{
  "experts_per_token": 6,
  "d_expert": 64,
  "d_shared_expert": 0,
  "normalize_top_k": false,
  "balance_loss": 0.000631,
  "balance_bias": true,
  "init_std_router": 0.00934,
  "beta1": 0.95,
  "grad_clip": 1.0
}
Below are experts of layer 3 (counted from 0) of a mixture-of-experts language model. Rows are named router (the router's row for the expert), gate (a neuron's input weights, with its number), up (a neuron's input weights, with its number), down (a neuron's output weights, with its number) and show model dimensions 0-255. Each number is 128 + 32 x the weight over its row's rms, rounded and kept within 0 to 255. Numbers have three digits each.
Before each expert's rows: a language model's description of what the expert responds to; "mostly gets" lists some tokens that are sent to it at least half of the time. This comes from a sample of Wikipedia text that the model never trained on.

# expert 24
Description: Foreign and odd fragments. Word pieces in non-English names and text, stray bytes in Chinese, and pieces like At in Atagoyama, it in Split.
mostly gets: " Her", " Sch", " prot", " en", " Ad", " Del"
router:122205114125118119163154103093144145123087154124162148153150114119197118115125149095168105095112104122112105082135144105135140077144100116119118168097189173100184157118133131133089109078116127160176074195119111125137135181179108191126149162127145138178145133126155147090084126127075171152186159126154194108122090173170139151121151152133177066139104129120127109123139152085155114112115099113134118064203135125131129138149156141124087127050125189184164102128139154092085132117161112102138111148124137125115128142134119101152112060145120105078093140149126130142136080118068080118069163087191024169128086085166105118161131105152137129082112081118118180170120118125065066162110187055163102184097138123076113100131096156144189126135101145078153154151157147079154073107134180
gate0:094216173153084129079126100128106115090141164113078109110153127124098121140125126128087145123117127081120142144159114115113168126175030129127125148134138124145126111202154177144128083120139119129128154126157122070132048123119130171141092129139128128126184127116122086129077136124094120133127058127133114165079154189125149126133255153125127146087145138122143138127107108128131072031125125044126130091126118130140130083137127129183132105118130145152127070134127163133222106101181094128113126067103129123123128129130105124124143064171148103131126129104126170128129135135045175150135114194128128201108130127193162117132128231186093097088112093160158148133176045134131116098141131147198141134132126111140120097177084206108101174091104140141128122128119129113138136125136133
up0:125129226119129109200161074128127244144129155148119122145133153115118113100131222125143119111128146142134092069129167156137147127118152137130162128129129174122130184137124091130147128168136133128128135186071151147124142121145187102076154127052128107126137108125106121143080189089149089120133136116134108085204141097138108106114075162085060136179094047137143120120131133085114127200074122127137144137128090101041139170120140164117114125183152133149111173132100125114118108115124131169129128190066114151168109089131186147166140149056123067090122116159124043193223095118157103100136130111122122112137177133085175135138131101108147119147127171168083136122124156125128218123136162120086090147046153152075096123125128130112140146129132110128136127089102085129134128144133126
down0:137178126108111128199197127136133186133121086121161123076127119105123086151117131129107114124123128147122126119109127115083108079159137124127141139130137130120132106169114125121102045122104131107117220128123116176128196135084188079084125088108091173230130211108126127144213095118118126134157130099123122128118127130188128102118084117178134085108051163076124128098126089107137158126108156131154129131164105125076164198128183151136131157150117142101140171130188138106074139125138122158126194218110041134130126108148096128159115163076128167052132107155188126110129091112128041153123171171156166085127175127055134194162136102168138101127145101093128166130145117127134171121118216084105118102093138149139113116096083107123127111121122185130081128125086133128135129133137135

# expert 8
Description: Totals and word-starts. Total in Career total rows of sports tables, plus words or stems after commas and prepositions, such as number, made, manufact.
mostly gets: " Total", " number", ";\n", " MPC", " ent", " total"
router:175155164127162084130161169126151160117149146146099116152127106105084102088102143114108106062074134178174135150139070098175157140089101091097151118136160080109094154068127077094107104083150097120149171148139163152067092160088159144151101162103073125128176128149049076118096096088099153124137171114086140095159075063104178125147150108150086177108130168065145126148159086105148120130173103162146101099151082103160092119119188049150193120112157095111113147112097176121121133163145132144160137099140115136150078084129072134138130160094150118089161141108111093145109145160091118051124098166132073115165089176115119089159110217173048113191164109149080132105137167171154141145131146126098161176118143103165139108153164128098151090081143092107162125124137137152128086091100102
gate0:102123120171136127084195136133136129152081127194106119128156104103119148132155075053130105072099147134175130121126098120114136135081129184094125108201122144054127152095101095144108148123155140143144130113070126136157112115116137106125133158115163119147152011101136051115140143180114079134127063217204196110176150160150103128148138126154123075086119202123162107128127191141125098114126080128062129133188102153091160144084121163126101153097119146070154127116116161127115116126128128107122187122145094122180094114073110134187181136195120133117100119126139161137198116171125127162117183142155178115124123154126146105128128204039098156140125105185136136118185127113139164122117099081078203121128150080098155140089133096140128142111124123144104090158141123169130098171132122
up0:107153128123130157106136162120135119138139111047134135160145127115186194140123156154124128076111152129134124144145133140129143118096146169133130086105093140136135138143087131121133128137166113144140115130140103126135255136142141127156126176070129144172132142088142211161141134163123121160134115118124128166158133118123016190114107135181131096131129136130180127161129093125132124149128137127103122155123126119131140130160124159194128135126115114128130142132127136129186128015196100132134125176088119138122137116122142126118126132109200139163095114133147135143128092123102131121099043018010127143127130126127139110125124129113230151126131108107113113127123138146126134181163160042113131026168122130130143213127064069130162097098150124126056120131128123129127152129131117
down0:124068128129130121073119111142131104145130138112151080125144125130168131094159153105128144151169124102128123119115169035111120083086103104104129055127135131127142133079135055121106124133139118131165091155058127176123114199176135105103124134159147128137145130178069114124136115143078126176105088130126056125115136126109072165201155136181132073144179115164138161102129091137137131143161139114147157109131097118169207103097120107120139107105134126110124129150139138134190020097111152127175129127115127130155161137142159116128112127114121115029125111119120113046153117157065097080181104122107122148193140129132064130154161131131122089102227129126131128110140125128126095125159103138117143183131165129200129140127147122134128129131114108112162196178131076125115154034144255

# expert 6
Description: Name-initial pieces. Short second pieces of names and words after a capital initial, like er in Querétaro, a in Haqqani, plus word starts Sh, Per, Her.
mostly gets: " Sh", " p", " Per", " Her", " per", " De"
router:119157123086166108169206139096187162136140132132158144143147135124106051149128153137125143090126120120125135148131131104156199082106088143116151135096092165100109165144161125107137126106130076150126101118109187181144204155108162140154161160122139062123191092181162110111062127137113130151104120110027170149107079109163181157070094137146134058105081171136086118146173153118135102134075060128136145107116132150117095127135139190124111109132096206147103172110112148099128140179133088093161162169120094151155125115081124195118125100141124125147145153119150096110110000130090125128157120163147120140118154157114125114129111127165113096084115114176135145200137130163099063144151188130149152112165109084097139082110105167124149114137123087131136137187139154151173100035080100
gate0:108176128086146128167141128114153191142130143189201208148128102182137129129137135144125146140104127111128111128171146125129030132130150139201113132060129168128094108073219131125204127141139102140084134184139130144142130165133144121153072061144139071121187065110059100192126122143122145086098142165104108205120094105127141175142135184135134075092120128133131141119120117049162144091106088120167128070131087128110131141140158128014070129117125128131104086155109134127122131173127117138155112115121128151097091149144127127128154093092047117075122127139168114080085081130097172138129125145132150114128227080128069095114130101128099133128133129135180124167096162136124082131128128071102143142123108132140122101096095153173099128145127098128096124197126128126128159137208111
up0:120130112184132136101142026078128128128124126128127134144121090084188120123205075131142188201219128088126129121131114120127131123136128129133160041113120152159092069125160086095130128143150126151073118163134202120135084130127123161136127033132144178129145138121132033124129247112128149029139048120142129138188128117123123155167126131143133119128091108096069133185131127131118150088095129129208131121128106118150141119141160125103123124127121141129071131138128159126128073149108163097143123115151130127129131104159128111133135164123063117093142113126141123128148115119127129044129121181085118136128132165144128135096091154096123140117131132130123130142107127129172141121088093133196131131148128081128128128095131144125126134125126043137121061127112104125131130000174134
down0:132130148141120128135132106075111189126126153115152145125181062202037127137125132132133020097151169127096176044131090110147171128119113088122117089121109109124063091129126132143142131130115088133129153124120124148112120185132127217147144108134128223098125132187112133140203167140113069089239215093158194150147115118131129102131200130138118128149130132113151134128122118105093124107129168093130137161203036128145124157128148123104136114105197065088081082078130104161130146139128166194113119139091091095127125151128099128119126102126124135085130132134129129155129155212106125129113133127135126122151186126145100156118140104127127117131130163116121106097149109071123096040132079162107121152078141140116164095143107121135072109095128160143084128151137129128175133198131127

# expert 14
Description: Articles and structural breaks. Function words the, a, and, and commas, plus paragraph breaks, heading markers and table line ends in lists and infobox text.
mostly gets: ".\n\n", " |\n\n", ".\n", "==\n\n", "==\n", " ==\n"
router:173103178118079074087119152135145139132171160172139157096055148048176127143125195114082131117115087159169076157169123108139211125066111108115141152191150101137116168132124210084130122110150126152161111120123130146098146132128171186127103134136120097082170120144107095148083038110092080130124204103070132115178174095110129112126091099119126159121068050103045128126121107154206165097157130125129105152135138112153079097159155115141171115131152110095087173154071071098113161149126177153162166150107204170155119101184071188173123092104173083076181130163101133150132138126078133119142124110168122158156098118119114173133128140138081147123137136126126135119158130131124163183168147146124163144149137141144126065142173112125128094123127100120086117122103169142118130131148106
gate0:064123186125094078067095130118129108103129126134139183147110133096145128164134178135077126127153114129160123159133120129127108128126127123127163123090119113123117135142121119135168129123059105118129127048130104099097121130124129152129163074160157101121179067116120042128114213125125128126127174148143106103066133125125108123125116071114129124169121098183078108155117228117121166067122127129135127071129106180102106138122128168158129120119125124074053126130144076092104126080126100138134128143125128128118143126173043146130171110074181136130124113130127131133134147123115171131167127123132142072146121166166172103115119136117041126069121146140120127121088142110118124126240000188112184098093135164128117141031163099128140115080150192129133103146130131127072062181141107
up0:132101126184172084069130140202087119139145161149126166131115158091135118168131121117124125076095079132109123112146130125125170140064144078133108247111131156165131128126131137151126134128099114152199094124133115134073083125148183157129128107109141126137149167121160132207120099184140140101141141010129129121175127169082129118149167181148127158146118052079134133046178105123122169129151131091113090119128148106135069127146138177103193094103111147075107125152121059132091179122162158132173138155106129114127109044121117144150113088176125088138125108128125128113130127069055107134130125134132066211128146080119115134179132125139118119129124158142141156078168002141109131127156086114147127085108170158148143121100153128128195121146070143128129161126123128114170135101136132
down0:118067138160096134067123127133127156132128106122096156127077134123126153129082172134129127130131137110128127123120131130130149196129126118181134099129160123158109114130130128129134125155121137127129119005124118020126128103128094169130133101174128122098128109094131126127138114127142128092104131127126129119133178124124120121132144136136126134176123118134124128134113169189115184114175131142121126128150156130131095069150088161136128128120118107040091107131091112128128131110034146096049120110092129127121189127136136168128125084114132127129128164145139124125097242131188132174255127130109135134127125159136171164079149099074127117111081140127132066067074130022168145126147091240117142101125148128095136112110161112120109119098192128125129105126129106126058137130129140

# expert 33
Description: Space before numbers. The space token before a year or number, especially after month names and in tables, such as February 2015, in 1868.
mostly gets: " ", " T", " May", " t", " March", " November"
router:197157158124108045101129160081153137119153191165133147175098111097121106123139129133113106077087105141159124152164113116176127106107154192118161148133165073105204179137103190096093091111161156144151158176109136138129113150125127200137089112126131150176141141119119112137092125115098170154193126135131115084173104110103156133113133106174124115091114091142157138079180119119159190118123116168146091138118109129151056126084165165130151151106125105140139146149117094116092160182157129134176162154098170135144131166126099129158156182138144102115167091136136132193086150173054127071111057123133094090160119187099087131134090144251130172146173146111150146143125139148138140135201169096072158143108074149160125127157144175134186097102106165114118110144094141174200117115149196
gate5:131152157087124112106135084126124141176107135139117111143125133157029126115188098146141111066111127127126113127137130099128018065050148125137176103129102090127128078137172129156105125143149135129104112120058131180132166152120128185127120209141123153143209159100128128125114076071085140194143165130157160103123132137120116127146149108120135101109195133095141135100132127206105146178129118149124112129129172128127128106128158040131125159077137099079047064134093117126113084131223184141070121128154128132137143118140140150123132097132143133153129099169172112195150064139146127151092128196155126133126103203105047126117108128107124119141186127137146169126121145133151124084134139120123150134132134134155140124236135181200135123148113097145040139116129124140136103128152172
up5:156170151207122128075010072127133083153116109119121125131091090072091120132194101109125146137126178107127113143050127141116238124093132118138116155098124122055096159066136094120104165139162140145165183105155231134116166124126128128128106134156203116126178180182158081094118105134103122131157127129146121119144116130158137124092200124077128136149144128108140104140171113147099129168146115104133073144089222139171111127175128112099152133118144131080129047115126109176138144143121121174070125129097114135130103126131134129129125066084129125176139140128129131151120129129163103099128143178177132180118103167226124146128130134152091120111128098136126128119121129130126136125119139091128108164170144121195140130098163185164127129135118023174055150137127151129130165189128141
down5:150101136121111111128112136117163141174118187109169101069126075098132128057076107094129132118115106130136099134121127130105221166132130148104147130065122197136155132119148138154207139142130179109085165116139148132129126131115141153118129169130182136088164092204175101144115204146127123142162126103132108146114115135166058149123121123134140151145164131152182104137130062129169136124221126106141115114113070124168193133197094125095133128137130135109109128186102107132126197106106122128118128128151080150130161127045129105125121161113127145190111132015116128126031122130164138112131145118088129166130154061134161105196116130145144120119139124126090114127130148079097127128175106184131131138125110117177127109073125119100168135102126143146240118142063124167121146077030116

# expert 18
Description: Personal and place names. Pieces inside proper names after a capital initial, like J-an-uary, J-ean, M-ount, Aurél-ien, and name starts John, Robert, Mc.
mostly gets: " John", " South", " Gl", " Mac", " Mc", " Jan"
router:155145125087196079174159113102122163042149128217113117129114113097111082126119120138120220127138107196151103134103141088122141101159126170029173151163091139096134113150155130089114158075166092118126091148080118153105105117079131143138094172119177098155209090136093124145101118109121097111128106153093165136127113118150149185116127094139112042156121170091120127064156150112160111110150081120115118122105149161158101190142161128084101099137124212166113096144065150125104133172161050126174175139148135173148094140138115175122175147102166118115119124147153101114153132147062058127057157131129120144130111120112135099119142168116120159096124119189147155185158142109152122124106156134106136150141087136085150122124086105155181125103167086153109066151172119170151049102112129
gate0:129146114122156120114134119153136131112118138203177113084109137129146114082121117070117175142170091137163149122101183100074081127141115126127139148141119129140127127127144143122130147032143102115082120136095132104183095123070161130247102126077130117125089131090157138184129068073154130092112114127057121118099134127070119118127112157134132185114052124127125146084166194107081101051093152130147099119100125152105053123137097140117130128116201134067116126096122141130214129206138127116093142093072149136130137184116161128131124123129168094128127126126133215051168125149116100190125064128140114124140112128134155151181137122117128084073112056128090107102091128128024146124050118197112126129160130128104147118161129132165104112128089134162133112127140154109170087113127114
up0:086137125129158120163127132124094142131141141162194139130102135082109161113125071071130148162151156129117151132091139114167111122120089130131112076135120139127103118103122125125123147106194097129118125116128186083112125132124108166128126086118128129118071130085133128195128125125127070115140124127142023120175139131095146136148141085128123184166140235127175136134151167112139133137114075158202133190074124136106135136125126102129122114160167119057107137125126146157130112160104126059085103101116135105167196153100163121123158120103150131130079117127128107036050177170138079159209169126100114150211135124072125128143142202117032136131062126175113111133060075110114129121137134110127092231119070140129226097170125113092117117130136132139131149127149117128142121111122074
down0:130111127129109114177171135131206020128107130091131109126105126124151091088143126102124145130203126110128099120129129123114095129224127136126136126112202161149129135149191127099161147192075136127112131161115129123132139120073122151141126122134176166116132164133177081124157129118130080115126086133090124128001120126134121115116085107135111144117137128145115135101161129134139010085128118122113132064110158084119128141134139171022130132126154117108123127073101130134117216130106154077084128132130105124109142135124133139053151126146185131099111171123123155148255120126130116114148123148136150132090112128130131112117167110113195179076190108119153120148101227099136076114169131139164099133125149128187070130095149140087136153126094120129114166118134139102136074137127131

# expert 2
Description: Ordinal and inflection suffixes. Word-final pieces like th, ing, ed, ated completing words (seventh, 395th, showering, fitted), plus ordinal words like first, second, last.
mostly gets: " first", " second", " same", " known", "th", " early"
router:181210196159131109121168192118151143072147144128163112120147165140157120139124119060112103071098144161125059089115128111145165120099156154112123128170174069133117144149203096060105136109092158104163168113106195130105130108109142123160110125129100132089103124116086063128103126107104125139113147102139117105175111095131147127116130069129161146080059132093103167170124111148140145134196064123132087156116106131140114105060126100133169110128166094094165210129142195091153117140148042177155154093098134096165075120111126179195116123121112108130151177118131091131130130148133148090162142168142131115151142164097099126146138183131034163158175139153052171166135155169127120134128141071127122118105126103162136066158093162155146111087076167126101109131173111153134164083082096
gate1:130163194120133114143143094127138156183120129120129157065140119148172086115106136133127097129083070120146196126125056132127074149109084050134139128126069064091194119155150110127090121127114146024162163071115175121078100131119145108117102116149131083127126121059074131094107143129039037144130137097140131146140142121118059118132143125133135130155094076057005103111147128131153128178140109114107110109110119137124129122129100122119121135126122096124074154127152128098129143146124137159129156120131129134211128126127131135218171087141141118130127119141154172167128130124141088120207108051105128108157139129119139146125095158121098132091127046127150167117123047004182151128143132128143123185126096097157109150116128125127145131120075149090129121144129122127133133132082102
up1:082137131209155148122102096130188140116135117133072163083103196135132124145114128127176110128128118136165154123180099013170117151062151094146146132129128121127139189127114045128134127121149149083127133077202131130129116129146058127074139122141034110128124118121044133137068118046108115130129092052128102102127142144130123179167123062111130117131128162121172118126118115170128120131126113129084116190128095127135113091139086131116141130151114128131085121149135188129125140137117109115064148172138122182120102171124111127131118120162134113117044158197082196051162180129153111243145106112073119122089113128128114130139106128128118129134195143133128148165119129103160117136132099124125128040121138101131128125160104135196125159110119129128192110084092140124126137142056119
down1:096201101192111225042107097178062143139000139067151144104117132150068129113096118180100102141090093166089125128106147112144127130241165059155139150136143096131114130111129096126123141156070124154137161088087151166105096123147130206113125098129089084156129108165106216105143138208171086127126138144116140089129155127128060054140132131141112126135048111139111143148044126123127168145101165119144125131128059124118132163077125125138128127193128179117125129069148130105116083147132105137150154151143142104145108113147142128134098093139122138095114142086160152119159084110090130102128103126084105132103138131143129081114127123128185117136161109131128131148135116127170153138156119120134127131092199136117146132092127116086137142126105099198123145128125104135098121127048127

# expert 29
Description: Verb and modal starts. Modals and first pieces of content words, verbs and names, such as can, would, prom-otes, decl-ines, Re, Dav-ey.
mostly gets: " Re", " can", " would", " David", " pre", " Indian"
router:151207148115118101085153145133134152104131186137232146108107100126135132125122147114105122102104092125091097067098161129149164179124107128107128142135174124134127149079141160091106115086154139186142114134140154094087145143153182175101087169120119157140152136090139148106091135140093132158157186132146163119132136118164209113132088106184170122134100129136158151051130106126176153058118126109116124112188116097144119105124188136143121135081183162132175148201148159078128139135148107117173168163131128146147111162175093100089121099112083096096121071177101128136126085099105123110121109137181053113156099151072068106154139104148162169067144148082115207153173122153109076175148163119125146192101110152075070140139158136132189120106077142114142139106116209142195103143144190
gate0:127155130127112089101130127108057111132106122125119153130133122111143128184113112146127111128135115129132121087128112062129181170194108128126068078110143131077149126056112109171146117136121134131131071117155116081152150210152150111127095137166123133129204255118207112198091091133120100146129118128212123172128073097207125124129146137158164150133129145204123126119119127131135083113120122238115080132143136106133135121134130131138073126071128110145135049132144040105129178096127101083112126132128148121129129125220129141113137121137121204134127121126133118129143134134167142145140128100103125190138126150099087132115149091079127129130139130172097126084127128158156152135138135145170170159128127113021117042124126128126151162112123111136139198129214159124158185133106141
up0:127073135135102123120109149093128228129129130130146081124154116159160129122145129132121130120128128133114168126139131116146146117125117105134135090115110094144115212126146025131131125176105144075144051061152129166158134126118092128136201128099129105147183106073126131171109146112104132140130082145123153069088130106106123136137114008125115163159099171100139150106104160107082125156138204148227141168099088133087159204090131050115170130117159145178131164158122121088139125159130163200125142127152094055127148165152129095129153226149135170087102133143107028133128128129163118126155058175117090124098079141124120128134102181134079130093127140140129119135142176077129165130145126178155106122134130135142132141162131130121131222098127144131116086092151126133162150080118128
down0:127124156129121100097104137142098127134100126130117149141157134069122016116127104129134132123127075151133147140163120114131120196185093134126098118118126178193077131105177122193139132100078009128174036113090029226165144137149112159190145127126114105143124101108121147141123151118073177117134130148183130125101125063180116085121126115130128086144113134133135126070176136095117115138125098132120125128110131147126120175167128063148128132093128144130154130121128115121071207124120134155177151091181066130039123129142134088118134226110134131137134077120154187131148082132159139132131132138145140099096087142125117148128128131128103071108148141084083142134144103151151113126131173140176255119065141170124134136172145138140157141130109106121172126108130106143124128128091122

# expert 7
Description: Digits in coordinates. Single digits and two-digit numbers inside coordinates, scores and table figures, especially minutes and seconds like 38°43′53″N.
mostly gets: "0", " H", "1", " Dr", "53", "47"
router:197162146142111091166155143142159150065137161126164137181086129107070103123081145131107108053089092154115145157137160130164122101086152129084158174142167101121141171046132130071108133124132155182142166178137146120116095128129115132115124132092106161134149129088119144116105063110130141166155152094113134131171129114125221120129095091124094147077135150109133140090169047135183121137108160123155090133118082113149129129148169113159169156130152137124126147138135157137131148141172128129161189112148106132153106149136088112142109135130120097096140131087106094190038110119117086093119039153171098119160095124064093153185110142160143109160172139095146177139166124146055098181166142123130117144119040119139102125129119153093180033065092110106066067130129167157200101128131175
gate5:132153161125159107118143128143127125140125088135121111086129137123015106133112049113104109019118121105125028152123131134130107116167102128114114135176110128145099126119126099127109143144114124152147154077136128133145108095117186179146124126090130127098181127124131125127106132130126128126109144115123128127129126140129158137129147103124091158161139116106143225133097124129120202118194185185094145145123123129129147143111131172140155137146135125128137127059138210094125132119136134128110103090111114141212162130147083145115126168134129153146127116181169125112108146170167119082159126081190127117121127181065095150000152168153075129152120091125127131192235205142214148131140097110129127184161099117126160138155168117125172173138110069130114114125131138127150146023133128
up5:150126135077191148112133121100124112122111128054141133129130139135188088147141136138161167127131132134112230146145128101124118129129255132196122133113134136120105077120121083150173151104088120134136214232110129158128130124076086120089127121147127090106106120135070133138132124151118121130142111134099131098073129128136115130128135118108137082125047105097102117123130151102111119135097095157173152131156135130126057152123140122165127135139134149166103177088053067163124177184163147116123122146128134107112114126138120146106123136128077164152125076063126091092167154134135138140127129176135153056144110000177119157151080122140228128156120081068125124101102129096187127117103133089124165133077131106126130135159094111116054128092126149127153101126129134127149127132120128
down5:117130143138116077233162117115146122127123159125125125187168128129138067157146132087178142095000127162157119117108140112132132125161125249125161086147153161113136173138043104105069093145126116100163128143152138134188061165107094103124121114124106110129133136113124125142131175180128104113133153120129130140091147147140128170163133149129128138046158185092128216092149109204164117142113145160100141105128133118108128150198188065135125131094104141152129100115136084135129153129147117137112109132172107123130119117145171127156164131105069042142131166101118139115131122150194155187128157144100124084171101128149134086069078103164121118123113128153156093149085186123148155124152114172094153124126122103120067117124165128042130151164163123110136128134132129158165127125210149

# expert 1
Description: Early word fragments. Short word-internal pieces right after an initial letter or syllable in names and rare words, such as s-urn-ame, S-ast-ri, c-ort-ex, and digits.
mostly gets: " St", " Le", "G", " met", " Sw", " fl"
router:101094129093157137088165122127154122086141172206186154136149151132103096147115154138133127100088088157123130181155122156141144055124132145134119159070124137141122108151181120122105084081153096165149134155117149206147182164080145075187151165155148101136158169207114130064096140120107152142122138156056121105115107106188172186134104129130123117076108114072186106111115109082170128110083161135164098093093139177137127102078164144115145139114181179171140129210137149103154130176141142138174128150098164123156106144135097151076149185117099127169130168132102140123085090161096125125112125112118107092138143119107135080151204115139112109159110110184134195135151150189129081145172186125127154109148103073145163114109081154193107083119162059115120099212165126132156102087084122
gate0:107145165105141173144145128165083136128133090156116143131068120127128132153135114128134104110081128146126114021084133151093167119128124172170119160118129124131132122126153127127163078143119100132179125091122126126024225141091128149076089099132148132139151130158125130132138225146124163107087104138146129099131156142244115155094098125095129075078130124060153122125150132124130128142118129131127142130166122137133124109098123133123128113144111110172148118178129119130149131126128080104126163112150129096122136128188130163135170122128114131215194123115127159163086133045190116022130187152126128120130129075111181090135124127127126117114124126220141134130129131055215127085133255122142110125139188139135130086112069153138153132131136102146130126163174117145127131170118131
up0:141123157138124101141169165123127221103113139051130128133065128135114129049097125133122099126124144086104119141124132126137130122139116121129150126082137142152123128118061101123114179137142122123095125097174145192143121089145167126128087143134107058094103129108132121126212116118127165123126131126156127135223064120127128153127139126100124133130159125158133121092146182116196125128120130202132127111142151157130148133157021129136187129154088139100104130098058093128146123074063145130114142133185155156128068072153132131165128131163255122121117136123128129144128158129121172025143137128093096115116126123122116138210122165145133064102149130133128161116072119204138123137111125130129123111103103122163129100126119123143172081164122112202161127140171215107144125151051131
down0:122132106167135129128127134098109104101143214129133070100154135116131115155151201181160146125121130125143129053126129144130128117115128175132150123098125222154132110138129063133155126112099091107130073123143115122073154107106100108106117058119147196130146174131117178149119130065129130137139128126166102133150245133131122132164078137089152128135129173087106093124103129141129080096135151127165156126129157131108128111130129125134117109103080081060147109177221112112124206084158123137144135137137138125128159105126117130140133131128113176073129100131111123137116167134105122117107139225056123124208175137071111145111121135158119133130127105128097103126110170128149145170181130155135066107062121142119030097198092173114132076171119126183136092125132002123080107127168109

# expert 26
Description: Line-end newlines. Newlines ending lines in infoboxes, lists and tables, often after a place name, closing parenthesis or table pipe.
mostly gets: " |\n", "\n", ".\n", ")\n", ".\n\n", " |\n\n"
router:164142159118101074118129117125134151117157128107131133193130116121110125184117138122110095099110101138191119200156092039121094106097104130110136122124187147116150147078131132130084111112120100118149138176109202134142109116112133089154103133079106170105120113133120165101096088100110171085203156131081168118193075097130200164167123115131090105102111119107172116125205110117157149142162092088114042120101120156143117198120168113188191111115157142164156126112139119165102173151165145101152143124184109155131103155173059160162138104091166100134153119122112161148086113209112099124111107165167134104148068160078106133184147159172093160183129158150143181131154128148153087196216124143112129153112113071146140149168168132109137128132140102089046127146142184136186136111131148
gate1:121174103129128128142163127157121134171120128132151135137124193126211122097126138116137164123097127123126125123131130117148146123120107077128129183118182135101136118141156094150121117120155035111084129171135242131133135118146121129124126107115255135129047125150132088092119117121133070101135141159106123113204134081131190128146116151130169128115161141104106156111122092137085125086092096066166165144107147164120195147125133165127136082158100085178143091159113135140151142212158125181107128130121104148070060144161212128155120008118121131130199150134128123137151085129111119147118151086123135132121106111147130142162119137130116124127223102124108159069129127134133054137021152124134129135148128129080152121135136138099179162158123055105133115139128117101159126135167077
up1:135139125129132119098140140126128125093137142138049103123102051128070087142123172135191130134163128156128132193122170135126102127143124156127134131127000127143121184127138158109128145129054172126158108114130122100127094110123127118133128164172044176139155141047126199167126151110050158160089105124190164128106129148124129130121126115131131127128129122178186127164167130128131131126138110138113133131171123130123117091130125128129129132055127133117126141128160129145113127015190132109147041128169247127202136119130068107099127139145113099066079118091094092129124131126130134121126129167153128157137128136119129130090161103158151128136053124117127145173139087077127139127171124131149118132126105130120090101128125061138145126090099164251183149122128150131136129092108205
down1:114113159121097160118111129123137051095114141138089054121130101100091098135136157177179103120176149119124123127147109134131127081190139154129135126151068132124163137169123148131120126116112115129124124115205126090128125218106065106076107091108119104140137158109120183170137091128113125180144122102129129175119123148146154121162005112105116150118132086173107070128138130144145112137126191128135124071131138139024110083103128138038143000128129123129116125123144130128129126079101131121119104114133175124132108122127126171097153126126098122152119128088213007129117083128112142136188126137129143125119086116104179090190134128185132240122088148132101126088107131103181113125136103117134128127136121144129083104123134112146154146166140129159101130145097127178143168125136187

# expert 37
Description: Common noun suffixes. Suffixes and middle pieces of common words plus general nouns, such as inqu-ir-y, Citizens-hip, -ation, -ed, city, built, development.
mostly gets: " city", " built", " town", " land", " use", " development"
router:157177124148128149081140174145137115133117174110183106177113131124148142138193152109127115093113125113101099122156128106120171141101142127117060138098113135144170200077138083139097151103119149149173138128077147133090093132131109089143169168093136157131128112105111092123121103107116142154142126129160138146145118123102170126151067125135071109096092088082117167139148110116185155056137106116131073138188080087068111083068196166145154186106106079106210177136170169154120145118160066132132132163125155103118130164177117172177091171081118114101162135078079139162115133123099124092126057193155127103175104120112092125146194136163156116129164098084105176092145153212086134202156144090096144096146089120062143116121176188166190119121110154077107139114113143148130196113139153
gate0:126125104118133095100065124129104124135128091123138134172184129127166114150128074105125052119128119123103077055115109088146136134173128132127127101062120075124129105203126131134107148135114131170149099146137070090152131199175128182159153129184125129133138123037135125109127167141126130237128148123206142129171110133124122125158130132120031129155136155104166140192077124127150114083128054129070132100169136118127134155128128129055088126125131128145165146147174072143134115131122104069105088148129124097130081122126131172094050122104129134134133137096127121120094131130118126128128127013127135137154140122093051117148141226088180123139120100129069127119160128167133087139200128108123102146139129192112153162057110144084140129134174161165118066111111144075120176124115134
up0:132135127141121105145169175158128126081137113079182084096132130115128131197134122136118124133238141127131129174133125125119157114154076058127107099101174077128128034135135139172110164131133141126096102145130096129100118107115129105172123071095128198168123128067141221121121053128124119123130132129136120148133128135072140224064114193110165142200126071129127133032117152116130211144062120130099150125128126132110065084102112121137038146154124128136072136129118070125116132141126073126132166138109097134119115102133131132138162137128085107123126131140104194170157125130037138220118121148183125135131132144121117154133121108177145161110109138101119148094127101135095166125072111184148130117131131121123109162174229144134125111113097127141127176077128183116124109118129141
down0:094131138062123194138122072119119114111091171139039138128100126113149100131113085167145104106073121224207136125108124124127124132130146123135120152169123128119146198123148105128128089120143129131108133087076123125127130126158150073100126255059190082137145130144138089122186151189126138155123122113161167151161130105126141043134115145124104118126102114167201139140131110131123137123083116129108075211058123128118136179102089145097132156091098113154209130114164125125143134094143137200093163126138026122138162141128165121153150123124131098118126146121154119128129120123130170129120127142101188139127144135150055168083125080052173133086187117123127161124075122122088085194131108127154158156157154130047188124097135123137128131120153118117151120139120119183126130108101126